From a checkpoint of a small mixture-of-experts model trained on Wikipedia: 47.4M parameters, 64 squared ReGLU neurons an expert.
Below are experts of layer 2 (counted from 0) of a mixture-of-experts language model. Rows are named router (the router's row for the expert), gate (a neuron's input weights, with its number), up (a neuron's input weights, with its number) and show model dimensions 0-127. Each number is 50 + 12 x the weight over its row's rms, rounded and kept within 0 to 99.
After each expert's rows: "comes after" lists some tokens at least twice as common just before its tokens as in all text. This comes from a sample of Wikipedia text that the model never trained on. Tokens count by the router's weight.

# expert 23
router:54 33 34 48 65 65 32 47 33 45 32 40 68 71 51 61 41 47 67 40 59 59 71 50 37 32 54 34 64 42 35 49 71 67 62 57 59 66 67 33 53 36 65 35 64 43 42 68 65 50 60 39 46 51 43 66 51 54 63 54 51 31 54 35 45 40 47 39 43 58 65 40 55 44 37 34 61 67 54 38 46 51 47 67 34 60 59 47 56 64 52 39 48 34 69 49 66 63 49 35 55 62 30 57 39 51 37 33 36 57 37 45 35 39 34 63 31 44 36 65 60 68 38 45 58 46 67 60
gate0:45 49 30 46 41 59 43 46 37 42 41 35 52 75 44 69 38 61 84 41 55 56 56 40 44 49 50 43 55 28 46 37 45 75 43 52 43 67 53 59 45 52 64 61 35 44 53 45 47 45 60 46 36 65 56 58 54 52 76 53 47 38 43 34 48 53 52 49 40 58 57 37 52 48 36 39 51 75 53 26 55 66 60 50 42 52 59 42 46 60 43 56 38 27 73 49 32 49 61 43 53 58 17 57 46 50 36 32 59 54 61 23 55 43 32 62 35 53 57 56 40 66 46 50 50 58 84 70
up0:49 43 34 40 33 51 38 46 31 43 52 39 61 69 48 63 25 64 75 50 52 53 40 44 44 48 55 35 53 33 51 34 51 81 54 66 34 60 49 42 59 59 53 67 36 32 51 50 50 45 57 52 48 50 62 52 48 47 45 59 54 41 46 33 50 43 52 41 49 48 34 61 75 54 41 43 29 57 53 40 50 67 51 56 38 50 61 41 40 56 38 72 42 29 70 50 27 51 43 43 36 69 29 52 52 43 48 29 65 70 49 34 48 54 33 63 51 69 77 45 53 53 50 56 42 75 69 76
comes after: "2", "1", " ", "0", "9", "8"

# expert 93
router:54 32 35 47 68 68 33 50 32 45 31 37 67 70 49 63 42 49 66 43 58 53 71 49 36 36 56 33 67 43 33 48 69 61 61 58 64 69 70 34 47 40 61 37 63 45 38 69 63 51 56 41 48 54 42 66 49 57 69 52 48 36 54 35 48 39 43 42 46 57 67 36 60 44 34 35 62 67 55 40 42 49 46 66 28 60 59 46 54 61 46 46 47 37 66 47 65 63 42 32 57 63 32 61 47 54 39 32 35 57 40 43 34 41 32 67 33 45 34 64 63 66 41 47 54 44 65 58
gate0:38 43 28 55 60 87 34 55 44 50 45 45 55 66 38 43 36 60 64 55 51 43 56 46 34 43 58 37 75 48 62 52 63 49 41 58 45 58 30 51 63 44 65 37 58 51 46 63 57 48 55 60 37 32 57 68 60 41 55 10 62 37 43 48 62 42 52 55 26 70 43 50 69 51 30 35 50 49 30 59 33 72 57 57 32 53 65 64 56 48 52 43 56 24 62 30 40 55 56 61 50 58 58 61 43 36 63 53 59 53 38 27 30 62 55 43 37 45 36 57 42 60 55 41 46 46 54 51
up0:54 29 43 39 52 54 37 63 43 60 48 48 45 42 49 51 45 44 70 31 29 52 64 30 45 44 51 51 58 56 48 50 54 35 57 59 35 54 61 55 43 45 75 49 49 57 53 64 33 47 38 40 46 42 74 47 63 48 43 22 62 27 44 50 43 84 42 57 41 69 34 56 81 53 43 42 69 59 37 46 44 55 56 49 54 52 48 66 45 42 69 59 62 28 36 49 40 50 54 45 59 53 65 40 46 33 44 45 36 35 30 44 43 56 42 20 63 32 53 62 22 44 67 56 38 47 43 34
comes after: " ", "9", " (", "°", "–", " \""

# expert 97
router:52 32 33 50 66 68 35 47 35 45 35 36 68 69 49 60 45 47 67 44 57 52 70 45 39 32 57 35 61 43 35 47 71 67 67 54 60 67 67 32 50 41 63 35 65 47 39 71 65 51 60 39 45 53 40 66 51 56 65 53 49 37 51 34 44 37 48 41 43 59 69 39 57 42 35 33 63 65 56 39 49 50 48 66 29 65 58 47 59 61 51 43 51 35 68 45 66 63 47 36 59 64 32 61 41 54 38 34 39 54 36 44 34 36 33 61 31 44 38 64 60 68 36 46 53 45 67 57
gate0:42 48 37 54 49 43 48 39 35 47 41 36 53 51 61 55 51 55 57 47 53 44 56 60 70 71 56 48 48 29 24 45 63 61 65 57 63 62 69 55 53 47 34 50 58 57 39 26 44 38 40 64 48 54 51 50 53 35 72 48 51 38 45 49 64 40 43 63 44 44 79 50 52 43 62 28 43 99 40 42 44 34 48 26 42 43 27 38 61 49 51 44 52 48 34 55 51 64 53 55 50 57 35 39 47 46 74 65 55 39 38 57 55 56 58 38 52 46 68 65 43 64 46 74 35 62 67 42
up0:38 49 32 41 57 50 45 48 42 46 58 29 70 45 60 51 51 48 58 53 61 49 36 44 68 59 46 36 47 28 35 49 61 67 58 50 74 52 56 56 47 56 43 40 66 60 32 26 49 42 47 63 50 43 48 42 45 40 59 57 55 48 38 43 64 42 51 67 37 49 81 48 47 38 61 49 36 99 24 51 39 39 46 29 36 38 27 34 45 45 54 53 50 56 27 45 51 65 51 60 56 52 42 43 46 56 64 62 69 45 33 54 55 51 60 40 45 51 59 66 44 52 52 72 48 68 56 37
comes after: " of", ".", " in", " at", " to", " on"

# expert 6
router:53 28 38 52 63 68 36 46 33 47 33 38 69 69 47 61 46 49 66 44 58 56 72 51 36 32 58 35 65 47 33 47 70 64 59 60 58 66 69 38 49 35 62 35 66 45 41 68 65 52 59 40 47 53 40 65 51 55 68 53 46 36 53 35 46 39 46 41 47 57 66 39 59 44 34 32 63 67 57 39 42 48 45 65 28 61 58 46 55 60 49 40 46 33 69 45 63 67 47 34 55 63 30 60 46 52 38 35 36 58 39 39 37 42 31 64 32 44 41 68 62 68 40 44 56 43 70 57
gate0:35 56 58 65 65 62 61 52 40 32 48 47 45 54 71 61 39 35 57 61 63 56 67 54 41 51 54 59 43 24 40 49 60 38 50 60 75 68 49 45 56 31 66 32 66 37 41 42 64 68 56 41 51 63 38 57 62 40 65 53 34 43 59 23 57 37 42 55 37 47 67 37 54 38 29 67 58 55 55 32 39 42 51 62 28 52 66 61 62 51 42 44 32 50 78 48 63 53 45 59 55 54 42 60 59 47 50 44 41 55 62 51 53 76 26 69 30 36 53 51 55 70 51 43 58 32 55 61
up0:59 55 26 37 64 46 51 33 65 43 61 70 47 75 54 61 25 58 44 51 44 51 44 51 38 67 52 41 65 65 44 47 50 59 45 60 36 38 38 59 36 31 56 59 41 66 55 67 46 55 45 51 48 65 53 35 24 47 58 54 66 54 62 50 64 47 49 60 44 52 48 22 75 57 60 60 54 40 62 43 39 40 51 60 13 56 43 46 31 57 34 46 49 54 50 20 33 62 47 31 47 61 49 61 54 25 50 47 57 53 55 57 61 60 48 70 32 59 72 44 45 55 46 49 45 33 68 39
comes after: " of", " in", "9", " on", " at", " to"

# expert 118
router:55 32 36 46 66 67 33 47 34 50 34 38 68 71 49 60 41 49 70 44 57 53 70 54 36 30 56 36 66 48 31 52 69 62 63 57 59 67 69 37 46 39 61 34 64 44 37 68 66 51 59 39 49 51 40 66 50 57 65 52 53 34 53 35 50 40 46 40 44 56 67 36 56 43 35 33 61 65 57 40 43 48 44 68 29 59 59 49 55 62 53 40 47 35 69 48 64 65 42 36 56 63 30 58 45 52 37 34 39 55 39 41 37 38 34 65 33 45 37 67 62 69 41 45 55 46 68 59
gate0:57 32 52 49 50 57 41 60 40 59 43 48 64 68 21 44 57 39 76 45 32 61 56 57 43 42 54 50 49 55 57 50 61 60 26 40 66 38 47 64 50 40 49 39 54 68 60 65 50 39 57 44 50 42 65 78 56 72 54 33 70 72 46 56 42 33 51 49 35 70 44 55 58 49 42 29 70 75 63 54 50 50 52 47 24 35 54 33 66 43 35 57 52 30 77 37 45 59 46 43 57 60 55 47 40 57 46 38 51 64 56 32 65 61 45 52 53 55 58 66 60 53 27 54 63 29 58 49
up0:54 70 32 38 47 53 59 45 45 34 52 49 55 41 53 56 41 49 47 68 40 60 37 64 56 42 33 46 35 55 25 46 67 45 57 35 25 71 69 48 47 63 73 57 45 35 38 28 59 74 39 38 58 59 29 27 58 74 68 44 55 48 49 40 56 74 57 48 61 38 46 41 32 52 45 49 49 21 43 61 40 62 37 54 55 49 37 64 27 43 57 54 42 49 34 65 43 51 54 49 41 39 43 34 36 54 29 62 58 36 71 40 39 51 63 38 60 53 46 43 45 48 58 47 51 58 52 72
comes after: " |", ".", ":", " \"", "|", ";"

# expert 13
router:58 31 35 47 63 64 32 50 36 47 34 39 70 72 49 64 45 51 69 44 62 56 69 49 39 33 58 32 68 46 31 52 74 64 60 59 60 67 68 36 49 41 61 35 65 41 38 69 61 50 61 39 48 51 41 67 52 54 70 54 51 40 55 35 48 39 44 42 46 56 64 38 56 47 38 35 61 67 58 41 42 45 47 65 29 59 57 47 57 61 50 39 47 34 69 49 64 65 50 34 54 66 31 58 43 54 39 36 40 54 36 41 35 39 33 65 30 44 39 65 61 69 39 41 55 44 67 58
gate0:49 50 59 51 76 43 46 68 47 31 27 52 57 60 46 52 67 70 68 26 58 42 57 50 36 31 39 41 52 64 50 30 51 72 58 44 57 53 56 41 46 39 57 38 71 52 39 49 28 46 45 50 34 70 54 54 41 46 61 37 38 33 46 23 56 46 58 51 38 55 67 42 61 48 39 25 51 48 45 32 47 48 69 50 50 51 49 35 46 41 41 49 44 24 56 33 61 70 66 62 33 67 45 48 56 52 45 61 37 44 45 56 60 47 33 48 48 35 28 37 62 45 63 60 46 44 17 41
up0:42 54 49 66 63 58 29 57 57 26 28 62 63 54 39 56 63 66 59 29 47 34 55 41 33 46 54 34 57 60 52 38 50 59 45 32 46 54 46 28 43 33 51 39 70 50 49 43 35 40 32 65 32 58 51 74 47 45 66 42 35 55 42 33 48 39 53 44 34 52 61 44 52 54 46 31 54 53 31 26 39 49 70 60 55 51 41 50 69 47 31 44 44 27 44 42 52 50 66 58 38 73 55 63 55 52 75 58 44 49 41 46 62 57 42 36 57 35 47 38 62 38 74 60 46 47 22 49
comes after: " ", "1", "9", "2", "0", "8"

# expert 11
router:54 28 36 47 64 64 36 51 33 48 34 36 70 71 46 61 46 48 66 40 58 57 68 52 38 33 58 32 66 50 34 49 70 63 65 57 65 69 70 32 50 41 64 37 66 45 39 69 65 53 62 39 49 50 47 68 51 53 68 50 47 39 53 36 43 42 46 38 47 61 68 38 56 43 35 34 58 66 55 38 46 49 44 66 30 62 57 48 51 61 50 40 53 36 64 51 63 66 44 32 56 68 29 60 43 56 39 33 37 53 39 41 35 38 32 68 32 50 36 64 57 67 41 44 55 46 63 56
gate0:44 39 46 68 70 53 44 42 43 58 26 51 59 55 54 60 44 48 71 37 55 44 45 70 44 51 59 47 55 44 49 54 69 33 45 53 25 47 67 41 37 43 37 55 44 75 65 56 66 48 53 61 40 59 64 45 46 33 61 58 62 42 61 49 38 39 47 46 26 43 59 50 64 28 39 58 48 50 44 33 59 63 64 68 23 49 68 69 41 48 59 47 44 51 61 49 73 69 66 53 55 43 31 49 51 45 53 33 20 64 48 75 37 52 63 57 47 65 43 67 46 59 57 50 59 22 38 44
up0:62 57 54 44 35 63 38 63 51 59 62 52 58 43 28 45 72 47 24 63 30 55 69 55 47 38 40 53 39 63 48 36 42 53 49 39 71 52 36 57 73 66 60 43 53 44 44 31 44 58 35 34 45 50 31 37 53 67 35 32 56 45 47 54 49 82 43 53 73 50 27 63 41 55 62 34 38 55 43 34 51 37 42 50 62 47 53 57 53 53 42 54 46 36 44 47 30 52 36 51 55 50 61 54 60 55 48 47 78 60 32 24 50 60 51 33 67 35 51 27 57 46 51 64 44 68 34 64
comes after: " |", "|", ";", " November", " June", " December"

# expert 95
router:56 31 39 46 67 68 37 51 33 47 32 39 69 66 51 63 45 54 69 45 56 56 72 52 39 33 58 30 66 47 35 51 72 65 62 60 62 67 73 35 49 37 62 35 65 46 42 70 66 52 57 40 41 50 45 68 50 53 67 51 47 38 54 35 44 41 50 43 44 58 68 40 53 42 37 35 63 67 60 38 45 51 48 67 29 60 56 51 56 60 49 39 47 36 66 50 62 66 43 37 56 61 32 60 44 53 36 35 37 56 36 38 35 37 35 65 34 49 37 64 63 67 43 46 59 44 68 56
gate0:63 39 47 56 54 49 25 56 39 50 44 58 66 54 42 38 45 50 69 53 49 45 44 55 44 48 35 50 66 47 64 35 75 75 63 58 50 56 53 32 50 60 66 78 51 49 63 66 48 47 69 60 57 46 42 39 59 60 61 60 39 47 63 52 57 20 47 43 57 62 57 51 28 44 50 62 63 54 50 24 38 59 52 53 34 57 43 40 60 55 53 42 52 27 64 28 91 55 52 31 46 51 57 69 63 65 37 48 34 40 40 28 59 50 43 44 47 54 50 52 59 62 31 37 29 40 43 47
up0:29 54 67 22 39 55 58 51 48 51 46 48 59 40 45 63 48 47 46 53 35 35 52 30 57 37 66 70 51 39 35 63 66 46 38 52 41 50 49 54 50 42 43 38 54 68 64 52 31 50 37 53 52 71 45 40 50 47 39 63 65 58 38 48 56 68 52 54 38 38 54 63 67 46 58 37 43 38 75 75 66 51 55 46 40 57 57 27 50 44 58 42 41 66 25 68 30 54 56 60 57 81 19 46 30 24 56 41 70 64 61 60 47 60 48 59 35 38 50 51 42 52 64 53 55 39 51 52
comes after: " |", "|", " of", " in", " on", " ·"